{"hidden_act": "swiglu", "routed_scale": 1.0, "router_z_loss": 0.0001, "init_std_router": 0.0164, "vocab_size": 8192, "norm": "layernorm", "norm_eps": 1e-05, "beta1": 0.9, "batch_tokens": 65536, "max_steps": 5452}
Below are experts of layer 2 (counted from 0) of a mixture-of-experts language model. Rows are named down (a neuron's output weights, with its number) and show model dimensions 0-127. Each number is 128 + 24 x the weight over its row's rms, rounded and kept within 0 to 255. Numbers have three digits each.
Before each expert's rows: "comes before" lists some tokens at least twice as common just after its tokens as in all text; "raises" lists some tokens whose logits its average output raises strongly, later layers aside. This comes from a sample of Wikipedia text that the model never trained on. Tokens count by the router's weight.

# expert 19
comes before: " |", "–", ";", "|---|---|---|---|", " /", "|---|---|---|---|---|"
raises: " |", "-", " (", "|", " of", "N"
down6:128126075120130106106116162116125113131116141151150155108127141167096141173181090129146122159098136145120082149102162144144137117104136135168146120169127092158105125133117085137157097134135121139129135076113128100176133137094170119117097133184099132144108128166158143134156138121142147137133151112141162130126086113115141111096171102105126090151117137117144090079107117155093125102119
down7:151143136153143151113115142184126145146113147135113127171141117162134120146139124149108115104132070131133136111118119168116156110102142150099144064156198146164109076136090130122100115120109131144113089127151119083189132121166144129132104099123144099151122121143117150127074113099133122139138137115088107120151087101127125140116139109147129103088141141171151142162122143160127109091122
down8:160130164140131100137104100155151100149124088160115124092129156120101141130104152098094103147135131193141163114178108101137127096123146100141120108153124130103147104152137131106138122140138139119138171125145107128104116124146156139058180107133155176181125099104126123134127107144132096129150132119137164103147083140130103114128125175103140074107139125156145114104145122102155086107118
down9:138168158124101096119097154055129135114143099138113154115134125161124117114107116118120094142104119135133125159146177122127127133138132115118126148122130150165136130151132140102184150133155103136109143141185119100133093145094131170141069119126118079131160159138148134109177131141142140071099154155107129163118122138149136115096115118090064089139103133093146107132127157119117138140153
down10:154125114149131128177139064122143107147132122117122145156117152187144110115145149139128141107085136122155128100095166105129134160169085108141145084126102127104141124116111120132159111113094070126131116141125123153133125130154109181141137149174107067095134111138117087133117127128126150102156134159099127127143148142135108113163167121137110130093170135082078115107142138111131129174152
down11:133108132132141203152112087123094142145123125140161111102151148095073134115154106095152161085160135114147123106137103131134075137140118107129137121143156092123179166096156151117141134137144138124134119123147148113100115138172112073132145145112173097149097136107142192124113126130127099105108162136146126093148136126131170076123130160108115148131112115084143110111118135098143147137125
down12:118115122105170123129091110150141187107158183134120153090088122112115144116091082112131123096142113164169125091128084114136086160115109135132157140097135176109086114119121147140116118108178138121139132072132123147106098126144113211103164131133114126100124127135141144132136151138147103133112153159146126123135108151127094139124135157137123136099114164111108128098154143127177136124121
down13:166148128147124147135119117127107137146109118151082097115163134125118126124161116148114137098126120101132114154098134149081135147140113121147155095145181096099178100120127084121119163078155122141129112159118069130154110121160162141123120140149096189161133121193142137151098122157117075132142146092145138128112150114132106132100098094159114143148118142149130113119099108147082116147116
down14:109147161144080137149127108115157147140176138112079117114132148165100122119131107100138112161103102147121121136136131155165118116122110119144107103164170091115138116184131136139154143145134122102096150112123088167117123119143157095220153148155110146106132132118083100125133096129151123151108115140164115080115100094145092144109163118117116147129099158127141122149082115138138101129139
down15:107113129109119163130155161071148121120149153130130146129104119154101110101104141077113142152134123166132140131165120107145099131134103148124131160107118130123135129102119087127101143118113159115089104132108117121156108129156115141139172121112141137145140093142154162081176157169164143183122149161140106098119164101141150137057102123103147144070094134143159129100122120106132153094144
down16:155143111110098113151133145119066177112080099106116128121140161132164112132133129116145121174132141120139105169161113133139162103057102141125128147123123155106129136141100116116164141142132160156143142087139141127123120109158159090127123164156153138106164112093114093144156134099128086151129115147091088142116107157153064125173111124126138151153146145114130140121111095126139094097136

# expert 10
comes before: " of", ",", ".", " in", " and", " to"
raises: ",", " and", ".", " in", " or", " of"
down6:089146110148072133094109137111140148162106135096124068128155166126163141163140127138135132071106128108116112169131096128131124138109155138124129086126121102169113124151133162117152159128108129118101100141115135162152127096164154139090139124132087132148131137132173091064174180122121153109168146109138156097114173160163134112112127118129145139132103103138094124122128119107126122106145
down7:165142052134118164114104161156138132109118131164106115134131120161113131114093127143113152113147103158111148093128139119144124113115131132136136109130118146115121140125162096123162161158092156107099137102138175164117101129120063096084187111102108146135139134118148158135122133133128164140106096121161092117129149146154120117090122117157136163182161134144154107129116124083076103122124
down8:107134139129169122129149126145145135138123140128122133123126133134138123179119141157087085158132157129158131170112134119108149124077126104139103071104130154127087115122102076139123127086133103115134136126160149179083139113147129072147128117132142116110110098119177122162137168095127125084086144128122169170135133137158091109157093139113093137154133112157115128122102141145147098183146
down9:147120164115100135117113150101140095134136099092068150094143127149085143082120093145113161154107181127149137114116144144097165137122114101114091193120140124109135098104142123121118102129156139123125180113164120128138128141132104159122142164096127092128131150162140061105141131140122137151129160105134177142143130168131134140128112133107150109151128132089122123116149131072137171142096
down10:115116123141163115110146153114123123095144118120087102093113104114125098141115144120156191129130140159124125145099116123131112135154110104121045095133141127142112113151104101122115147133140184098126141170119112115139151161135136205155173113125098118101110122126115150083164132142090142106151135143117143092103133127142088123107172111147123108156162134121121113149118160178126116133166
down11:165141133145116095119117129130166109149124161138155085146144134119119136166131150145159107122127120137116159133153144167124115129120171083137152150095125153133096117121087163078115096176141134099108145133138129121084131108122145172093124090157103128066118134145127181138126126117149178107126064136134117146077108114116117127175112127098150120141127105073123128133113131143137153103138
down12:113112087140166170138159121121124108133116075151097111134117130144123125155099132144098136175132130122118155123083147102115127159135144099140107128144103074131140131120147122132111139154131119113134119160125136115152129123133189140079162162090139097152114069126149138166167120157124103150119153145164149113135081111123135127195110091091094108131110098121106167144121106140111128169131
down13:131149117113134089147146122145136152113136178102131140145152118132144135169084100115109136105161134105110128145149102104141141081130126101092134097128132169073137178098152156111139139126130137140159151181115090154145130100124144124164150132132123098120150109143093092137137123124124135128138141078132093098097131120157084161158204102137121143111133139127109123093086091162129140152118
down14:183146129146144132126153107129109141152108111081175139176119129148102117121126149108144153111105166130116127089133108086169102099134130111112175136115085102103130131160136146142105163107130119084110135152176104115107093108154169146117127169156126087122145152162133133126136105134126119086079124102162138130078154118127102149142130105166137165157133165095124106112144120129118127112101
down15:124108146138050156123095150111090101148161099127110156152132132107145134109136139174150089128126115134138163127100157117126137148157118125158145130135130133121140107100119150156107110135137141148102143138102124133137146136139153143138128136101143106112106119155238141079146117101119113114112113113163056135116163126114143128188102139131101119150073131107125133130125135095132125136117
down16:133115153150181130128124099129117126111152097119152114138131138095127151121124115100077135140121118153134116152181152130149133150140163132118124089115128158145136128119148126118134063101122114091181143151123094121165130115155146098144126122134099106126101150167114104102119119144093132112142182081137113154104102124138150087090151152152155098101125128143210088116123113142103121170125

# expert 32
comes before: " |", "–", ",", ")", ".", ";"
raises: ":", ",", ".", "–", "-", " |"
down4:117142150091151138093114118129092124139185124103155107120165106109163148116114088132121159107092114143157137115161095058151124146134134157155117155127126118108146160090154137119099112142155131141112115135111136128101101132104174197162141119114098137117102172116104125153110125125163111131126101094135128134118149146124159162146112124115100114118134142136118174108110158149140051116137
down5:126126126120105133132101159143165152107144137126134156127144122133136091102109148130108124104152123087127103146158114093100139111115108133120152147122134135126097130147098147159117093185175110146163116143171160127131124146112103086104139131109129166107088081068143108124123099157091172095145153139126148134180099140131116171138098178105115084145117154119120133114108150139165120165103
down6:107111142131130162124124084087167134129160108118110147126109105158134139101087110130156162081106128132117119074187120125122127134150162110106126068108130113139114168116139133162111132122141112146141127187161124167162116132148151159172157121129141115130147105134079111122155128130130150125106152146124166115135123102156106122133139139127106118122127173094072089111079143123133083149130
down7:122106132163131157170132098158117100120088126112163168130134154135125143152112095126132136147146125108144104135110121163131150131119105169156119155102131137122129156131085094114121088130126108159105144087120153145113070097099198133161100122134165161123116158116085125116095127120132114084057128174078130118189138135113136138136125144126130113139118132124156108155106115136140142152122
down8:126197133119205183132131083118134115081136109146150117114117133156135141121089110140115140133111147114141112158129157100124129124142127143117132160062094153114155155102148122106146097127098138146131125129141102128134115114190109160122148127111110151147126116144090111168096108123149129099103108126120139144108121129118168165135128120122129100096131106093143159067132150186124110144124
down9:149135133100171162153051195126157113133133139103116134135114150114115155099109108066077107086170095143149121121126123125104098130138106143170134121096111124101128128130117155088139102132161159111138160093150133141128121113119107130113128154144090133149139134073125070107101136127151127143114120147134115128137122152114112148128126135141119169160131165116146157138119134188137147151111
down10:120120131121116107065153093130136104126092121120107161111087108148102104173113154112148134118124138138106118170095114110132141089108178109085127176157154138110110148146114137137099081147094115076145147180104117125095145158109132178138130134140120135119164124110211128126154155152169105137144151120104149112133110147141103118126128156140109135133158145115123129146145117107101144109146
down11:135168098111115158125084156123116105144090099148123135135179153168127144089079136089125129113130192108155145176153150125102131147117116095088139087120152133178165144142125137128134144109117145095134120182132122130113113123161135119117170123123123107191147153094120138096129137104095116131108160122134115117117131112123172125139138116113091125098098120143118152112134133069134158125102
down12:148157173110118153136112159110135115125147137141137103107120134144091125146134145145103148106126126116082089111113133160120157121108123166140138090120147133182114137151108124153164095138141173172161115122132130101152099107119137093138109127130173148125129177091080163122086085124167140110159149107114099113141089118108113117108130136135118067124138149107184106106154114145102137164111
down13:148119119143108104153164123131089093131139159157111200152155137146138104127149114119183106125096111106099132090139112149093129084127135158135136126148103142159125134145098079134104131137127140156108162084131095119114111123122192180105069135131156099135130089125140133111096107127126147097101141092129132128150150120132154133154132101167114094154127162117099140143093148132144151137140
down14:107109090168157125154120160108136141123131113156130143113119133181138108146119097151152161150122159133123127164127171089094160098133146126109091141138127116108117111131130123160090146147097103128083124124079124131120147155143139159100153123137148144092142174146087138145158150093161132080105123176101138112127101114143079125130139142097124128138128149149130109136085168066150115095108

# expert 22
comes before: ":", " •", " Born", " Country", " Coordinates", " Phylum"
raises: " C", " A", " N", " L", " The", " New"
down6:083119149154120124158108152147118153124179163141135098132118152119110112137142104139160129141125090153094140126149140125174086138148144085157118127161105153120142119131147167134142111146113125181057107127125138108129081147119129137130130112155113142112114152093137135083126193069130146074107161132126131103135130115088134161083125146122139110160131109143104136093117161143119116102115
down7:121129102117122136115089149099098145091135138140139124109070132128097150128125125120145095117201145175138116138090145151077158161120099115115127151163159142131150096141140086112116141114162130110147119124169147127134113131102122089127103094152131152150162135131111143179146142091118101129115164133121124104100155136072119123140113167126139161141087137122085179154155153114103121131119
down8:121116130106151126147154054127144085135103169104139099149107141145117156097127114110116143138177108159128138139138118070135086107150107109133112132134124125102085158046128119132118080130125162133147110151153133130130119143107105120089129125138150175150115131132126155141087158099121113136153155114161151136131153156158129100115154090095141106122167140111105167119152135158156152121140
down9:119106153121144125094116168113114096113130156109156123122140130146148129149123154185146096162151145125127105153106079120107126156142118097151044113077141132172125141158125146121096100165129137112142141137125146170145104112110107159092143127179157106163093109096105127098159115101152112142089117144143114157125138148138145168134156121143152090124153124139121138127110093098118096105119
down10:134106133118118154114183131152120135143129136130108153118100167098144141096091145134135128133158130141148119110119127153137179138125147164137118188110147122165130106175089136097077083101118135118142119136095181114127096126118131115157080129144132155087064100158151148172120137160159136125128112124125074125139133139145111103134116106142113134118135122138133093136145103062115106157138
down11:125068138170085180093107108121169177100145142158118092118134138113132137093120112118120131125180132130169149143102137152142120123103147147113158179132145130127155082117141134148153121131126115128169139115141062137139116126122116133146138150069145098067082091156087102162139135144131115117097129142128107147164118128105105105138105163134153121136129116118162139121130133109153133121118
down12:112140166161095141101163167142115122155113106099123123124126154092103148157123150136130181122152113162096120109107135149144104161146136135102158147166142147134121107099168112182068062119121144159110137129113136083146129094161136102105122119110154172128131121151142153120092122130129149074119123105126108088099112110097086108125136151140131102161119115144119127100151158150126166114142
down13:099137135157161149107138164165085103111095133153190118087129166158100151104141144174109134110114161096133108107100105115081161152120127113138127106164137152107138185129123168121133142150110126102158125137100168103144179127096167151140112089118149128143130091116134149083108137101154168111099116123129138089097118153142129130143103137129112132136096130094128147119089130136125114109132
down14:134152135115134149099079148090131084151127133134158103158130113146130138114172107127122091134153153096147078143094120164178125093086159131126181148117138090123107115157105155108151100126139102136145178116081088154129158110138116119127121120178114118136139166153068135114135138157138100116155120132102120130124120094137140159089122145145167125136154135108129097152158104105140131111116
down15:158095141136143094103115127123090076123132150128142118113172121097123135136138137095129173094147084156134164144103112119126135123088094136149191144133100151119130139145141100130128108141120147163129102100118090146182139107103106072133125144136149157126128144133184107126168130116150139146147086120164122105130107081132118117166168133115124114117107143103140139112134158108076127151175
down16:111099142108112117157127164121119117171140155137109150115128128125143129105109122141157129162152102129179115120148114180140165170143089121091126112172146137144139106072070123145092123142098140115124144112144154104120117097114091138197087072123115101136114150125122117122127132104120124170124113123108121089146176128141169123125126153136140124096115145153101167140135177115135113113094

# expert 2
comes before: " |", "\n", " (", " –", " is", " -"
raises: "\n", " |", "==", " (", " in", "==="
down4:104097133144132122148189125147146129110138133128166161099123147111101116112075105102108133156135145153109155124091143139086154114138101137155131119151141155116146143118091114116118126155158126093126107111128097119118123131106110129129123131128136113095137108113031124124139162114094128108135152141088119136139149150140148138115127158149081160122131106157209120131165144083160161158145
down5:151065111158168111151102164145142105120147093085155100137167158123124104105128131083115124140135152131136118121134135115120130128128130139153137121137147159074126127144127145138143156119104103104084178098141106107086118133108132139152108109155168121123096124137177115109148069100109150129133111137103113126141135097105147102112165158099195145120161147127125148147167158136111084147128
down6:132149132127129096157135095139145171126187169128088133112156121151136099086147121079130115132101151159161117104129150110140136121150113105123167096129110160112156142204128128144096153104132123122129121119102117157137121154119120160115110105095107134084098131131113141094151107147115149101121107120108118157096115123156141112135189128153151126115133136108101094144161108146176082156085
down7:148158135128138160130102095102105176111123128126130122110143177141147144130106106127097135097124087139132128101159101114140144129122149148157136107074141153089140090081099138084102079151102129178122150149110159151104153129152117151114124146135113139155139093119113131140085145112137135145093159148170148091125114078152169101105165129089143139120130121145125124121101153169130129125180
down8:122098095110112102123111145156153098100125143125136117143122123089137099107138128152129111144113123185087127140121134131154105117147110090156105143161208135125107129136149093107147100157160161165103106109129090124134165111166121124140161117125112126114167152124103129129102148112144117152149074123128122126106104164128139174096123159117101145176139127128113130125104186154144066130108
down9:143114122138128146150133114152146139111118114117136179151108096167124135131147150095118093170116123161091118132130113120123171136145130117118085103148090105117137125130135103124164184130121165111151143126114126105138120123108147116136114118113138182155140098126136148126127150131098109107137164133128136144074148111074098155117185091165092065161108128118141145113083090127107128176166
down10:126122117135090109131126137117104111102159144100132164098117085134076142111120135139119082135164116115159176123112187106124171120131126147128120156125120115139121132126113115132154131127094135150111130092129137160074124111094098046141130138106166165103129123134136139149155122166129127112136094150115102099156150125130121124155164138172176126107129089175137157127115097180121145140125
down11:138102123156090122097130163124128125142093113157151103104116077140111175107146179136166152169112124126084100105164109118160135151112155176129111146115170112085155106146139123165124180085132140101093089107137128131121121138080130128133066119113149137144132086139183142127117147135155146157141137111121133110164103150140107119135114139144123110116152114131104135121128132158110100091133
down12:122120149172076155165130116112133162106165138118069143079134109116112123119151120156152088127145156139091201136094181075118146089141167102119105085132128128109143125122116138131109147129131085163153115096148128143144120152122129113129109128136136113187132126152155120089164138106127121148149101134135159120088130109113102127111129168148127116138100130153121102095116151131117166134121
down13:114116121090158108105127147163115121148133124111082147126122094132132161118168122087140108114126100112120133113122169140134194132152123154167160087144091114146096139142106128146152125128114112151135132090103145129141141137123155134085084168096180109154137150136180138107129090157156125111137188139154132109113122121111163126111136113118140124143140051115106156126136112081138105115121
down14:168132112130164202090125104139118122112095079099149131131161145102146144144144145119130154098096105128111118108155125114138133161141145115131085120177117106104105130130122119123130100091109146147116141110102142114089137131120168144164148135138069154165144127131168145132101148156128111074136133110138121103122167115112164160093102132099113124139105176120154174108116133129152102101165

# expert 27
comes before: "|", " 0", "0", "1", "-", "2"
raises: "\n", "17", "14", "15", "|", "11"
down3:081119122129116119125107114103094126100164135097122123116159173146111065105116085148139134144098154132116103091123185133119121096130129107112128139111162115136086141172117128105089110110124106116091151102121136145167131132167180061133177143181135143124137130176140102121144131099154096136133100157129131146154094116142141126149145134131137120130115155138125135133120133156109145176162
down4:156137113132116127165132134115149131136151129108126104122130125070143090137139166129115158087112180120151135090135113130123119087114117135112164153121097162140167134127161149096117144090117132142149129171104153095086068107158152076176136138097136114167148147142133123116160116164152101095107093094141080169142121110150100115113134119148126129124159149154150137113131082129126122138112
down5:155120093173128183131118148135158116157131140121119121101127104142147076093141147104142144145109166128115111128133143139154151081131164141127177171156153118130128103133087092117145166124147113112111088086119078152128085121121119116143104069142144127153107154164147120129105122101095076116112142138166140123184149100135115137144107117157144132136134151115136086131111135092141133162119
down6:160092106148131132137132125163095108170090163138163108163118100112092127116132094140102130151145123131145160148094127119153105171127149141116155152119115094156145110134174127165137108184082164124144115125092139103129143119097165174084143138109101092129152120154142097089138110126084131130144088108108114149139144135132150115135117126125104132130136175129113100110115085135089148127179
down7:133098133137148128174148091121140126142112092121114141157119119116128135145128114189162108101136119148133114171136165150163100095094126141113079159087092080162126166084117133106128131124118131171117160097120086115170158097123118140142119148140132126095136122115128143119151129097129134124145128112127087147119171127126134115127180104124133125138165063117104160138106112161150145083161
down8:113105120146151125100152137114142146122178170113131153126155138123120077111077145081143158115102142159150082154140130142107129122152126118123072117115125146110144119148151114121129098127133119099161103161150158141141182145141100081085112159150151079108119136110120149132125114114097116150122153090097109161121119093101101158093141137199163121113128150121145118148125147161147132121109
down9:181112140167133118150135085177133146114175138100119139106121157141100135100111049139138134101129084171094107115122167096125114119163102121119101111144121126158132109146144099108156149112134136136125107116101123147133143156105159139157159112121163158090181127134138113111152116118114145101109132167132145164119140119082161111109093125125107062116158136113118152146142146132121113141110
down10:097132110143098116090096162153124078135089119095144116123141073109136152111143175138132152165128189147082153132129145175153117102144131103145117110102178132101109122142136129135130118105140121126138155109128115114117122137114142125083141154127110150142147115125169091112147139125118141124143125127131118100152136139131123108110141097127144116205068145167135171096158135146088121136080
down11:167080126110136146120133110098143138094130132102117156151145150169104147149169116121117196104123078111109119121093091128104176092115150151116134116152116140133121137094111143124135139140103157098101139166111138137139109155160095135120098119105168108134099131179113126108140186109142108115120146170126161160108108125148135127109137158143138158138129115126176115121117145093113090119068
down12:166116110096132142174108124112117082131140130103116115114145177154133168128125112124127141148127118154127118129134134135122094211174136125169123149153136103131087115105100139130129094161159122104123134139110137094130101110144114118135113108103145125106137111089097126077133123149136164129097187115117134111104179117116171117143114123143149119127055122129160110122128085151153166136159
down13:113084114151110110149139113117156140125156133103131155146120126107131144149138078158159173143132133100129149139146114140091098141121136172078157124108140123161101116118133145077115107172110125154088141132153161159133128144128109142159118153136111094138150102102142169112158115102157155092074132160111125131140096124082110118074154135135162086160153122086127158130111114110093125137148

# expert 8
comes before: "==", ":", " ==", "\n", "===", " of"
raises: "\n", " |", " and", " of", " (", ","
down4:125160095110130154132097145124159110136127136128165073178133120096117156101121102127141125115150113109105126137123131153154153122117137159126124121156114098085131120101138088133157134102101133146090103151121163105088087114094151167102110123156142149185122158140143129109117129177199129127151081127150120097161096157120101148090108149187139116118130115137137115143113138142141095143116
down5:066115137135140074123141110126148161131127077150129088155110132100119153117124156141134134103142127087076145112126163150153130067156152138146111095137133108127162098132121134135134126128130134120167108073097137118122116122140138125092143115108154134165162092160142127141150153172174101135124148122175149115161117100132118121123147155129160136114128118140090143120162102121125065159089
down6:088100117133130079111126148113146128100081133189175121146125087118110122090139153121124140143159148117127135167117129141106127108113105110136162136162131149155122119120110140146115117129151137145151120149127149158115087108158111132165147121123136101107092156154143148152130135137104112131123129122113130172131095118155133150153159156115098119115079126147137114162107109133187094036083
down7:098156088084081144103131107089115107139137105115152155140139164137154103134139114116138137140094171117117144125119191147102133105175107121082120129128129108148083187125161113136138113160141145161111138154133165148160156139135094125120131095124121099169153131095150111095109174131102151122135116097137108155083133180161141121126121103114120108150103117155116121139091160126133106122111
down8:157190139127115140139103134125191177138147147158147105096132111158131127141095122146138147137116128112106178156121136112122148129108114093137119114053168129119157121145111072147111152090156109143156143094152134142115154141139146101154104100119107122110110139121109086119147114117092104173097167130141154129107094098128105128093104144113138122139157113161103113109140142125119119180114
down9:128177127118144197119115152132145118130147151113176124139131140145136099177139126128177103112136131133115124161140106124127156140151167112118129131140147149092119132174153096118118112125128138114131113122172087140128121098167158109141088093131123078136155146142110121098161082082143182158113117119144142099142153134108087128123139102100129099091108077158136118137098091098126110129100
down10:152143138127149139144215152135137108116133165127108118153128144116170106109145089116140133150131108112129153142101104156143141119122152182140128124137118125079117156097132158122099134112095136173124127143096084111158155101134116072118094137165119136172151162115070138152136114117157097095156126170096138103146123145125124135112129105105104111147129134128103082107074147124135125116135
down11:148135073114143126131108092118155142137114135115124138146151156133110160151117114117128168108118105117117118110188112183074083145153138182101115135178126159142137126112117142124119088143130115137121078137136125136093142120133160177134110114133099108111138150129103113139105142147117154116097114147110118122156167113097104144079124157157165068128133145132148071150099131127115155138156
down12:100144090155146126115127117132157113188143091129121128121136116143111139138121144091128143110132109148131182135134102128110106118097100156140133122149093114088170103091151116118151150142154161160114153129137096121092104113181118107135157144167139095111133129084136106142140131104141143101109081165141151153178138112129153160132122135155174099096098048127152140143130129129115096118121
down13:111178088135158139138117148120147096104135112127114136116146146130149131168128153062126133112126129115116124126103132146166140112132094138142097186115155096146124116174119123169146119132127144149099111090127090119093139099157142157102099121131109159142161125127097157110085104111166177101156120077135103117129155115136131149102164067130194133116133142118146109122124137161110120141110
down14:132107084103080153138124148147162139116117101128106133131109160121167126079116082158121109149132109144144091097079133126173103095142142104128143137141115102139150152168142136136150114117160126136101137148105103142110100130074091170111149108167168091102108123135124137107116127132139133112102138133179148130166145157122128193150134090125133187140134103122083130117122146139113126141150

# expert 30
comes before: "\n", "|", "-", "==", "The", "==="
raises: "-", "\n", "|", " |", "=", "1"
down5:142121128130124157151118163098166098169134131119121135139082113134161158138178146138096097146117101093101119104128124146086114114123117139129124086142127141174128102128119158151104124121117141113115119074128121157107120070165101133131185166128146122118121117134119114129113133111148142123104118162105164097133102120081127148142154175136120163159093097097117131138113148153120124212131
down6:158114134153120212133101157152150114086116098149116125104146114118117131123126147103172170134116167097139131139147112118123121084147132104120097121157148162092090094144100125124097184121133115119153168137096131097135110165089136127149141123114153135169095148118159100092099157153120123109137148138148139131118130099124126109152146174072152104146144152127136098133110134090110101115131
down7:147179112124163087133167125130113152114091087129124139177111146152097180140139135117108120131125139093094136080136117173151117150167103111132134169070164140121146143101168082140129099139164090107161110150127142127159155145123121151109128105103121142148120156147091120118132085138119125123113119138127102128094121139138148152099108109118113112098098116145195111115109127161118157140133
down8:114139135153126125135103156111157148075108102118108152121134142142136114119163145147143153069117114171096116162106112123155141097165162136124182111092141097137146160125063150119150146162091146110105127112129138116154131134129144168098140126161151127089103155098136111054120107134145140110115130121145118087134119141134125134115144147140091163132161134102137108107100174124089153148104
down9:100151142113160154107115095091118125139112116111083125138157108124135126123138171106102169154134141154144128166163129109098130101105131114123082131152131139106122087165174113139143157130119141115104121087165103116119099111116145150120119140102121163115161117129173124140125183129139117111123138068129147166163146082148138187170103089122130129125137145123096118096105120158143083158109
down10:132168133098147187142091141165109115118131152118092151087117104146166143148134093123137111133113113134136137121091150141132160122128152156160144043157157151136197126128134082124143119119112143109115139151118123157132131088114104102162146103099100123124120138135124096073118085144153122157151107182101130121119131136105092146158112109125162134136149149129122088123102135122119118116154
down11:152128128143060148124157128157152146110133130128090114108160146149115133161122117145087124138132119151109148129102104151139072134133162122099108106128096146136124148161172124144156146142109069100115101159131079133100131176114144137122205131120092134151134079090126075114125164114106128123162123132146129129105089112158114122095157139156133135104154163150132148114109134121122115143130
down12:122089136137194132099145128099155122126146145128133142171113116081124156140156084159135142118120157062117149141153125132116114126137162107091057110108105156161124113092100114115160119090123094182102107198130126161101138133122142167141143127127127128091113117136130113124171121121131131153146120128134127124160102151126145106114095129085132097122146152139130150109141131148160153108105
down13:123147140121122128080153108118159090117117128117126109163125194105122147132116075095102140123140114103187101104101160150142075095156088176112116124151128129141110082109125171101124101125105122109121192159115151084122127119118161104155115123114141162083125127144125139159104169125150173107118121116161112132132116154147122152138134086113143125138158142135130150124149139124155138123116
down14:129127151145143107109104137122154120173116157128109144134160147114144115107141130168130162085131144153078130124128101120126117172124128104133135115132109114139097140121112111143115136108118090144077111131139140125093175119148138144146133112141145195154147124145119156132092172125168123143140110167172159117140119154086144047122116133139172105137121104086075139112106096105103094110134
down15:127134157094140202145103142125129162163166148126114117094107130116179148134103120130146131130112171154087159096132143106090159120112157120113145116095131144110148090070164157143131108118122094148122133098116076135143118143142192124148105142125116163094129127127145127169106121134142142132136164090120140146102100107097087092134119130109109163127140122145115097110140147122158133138086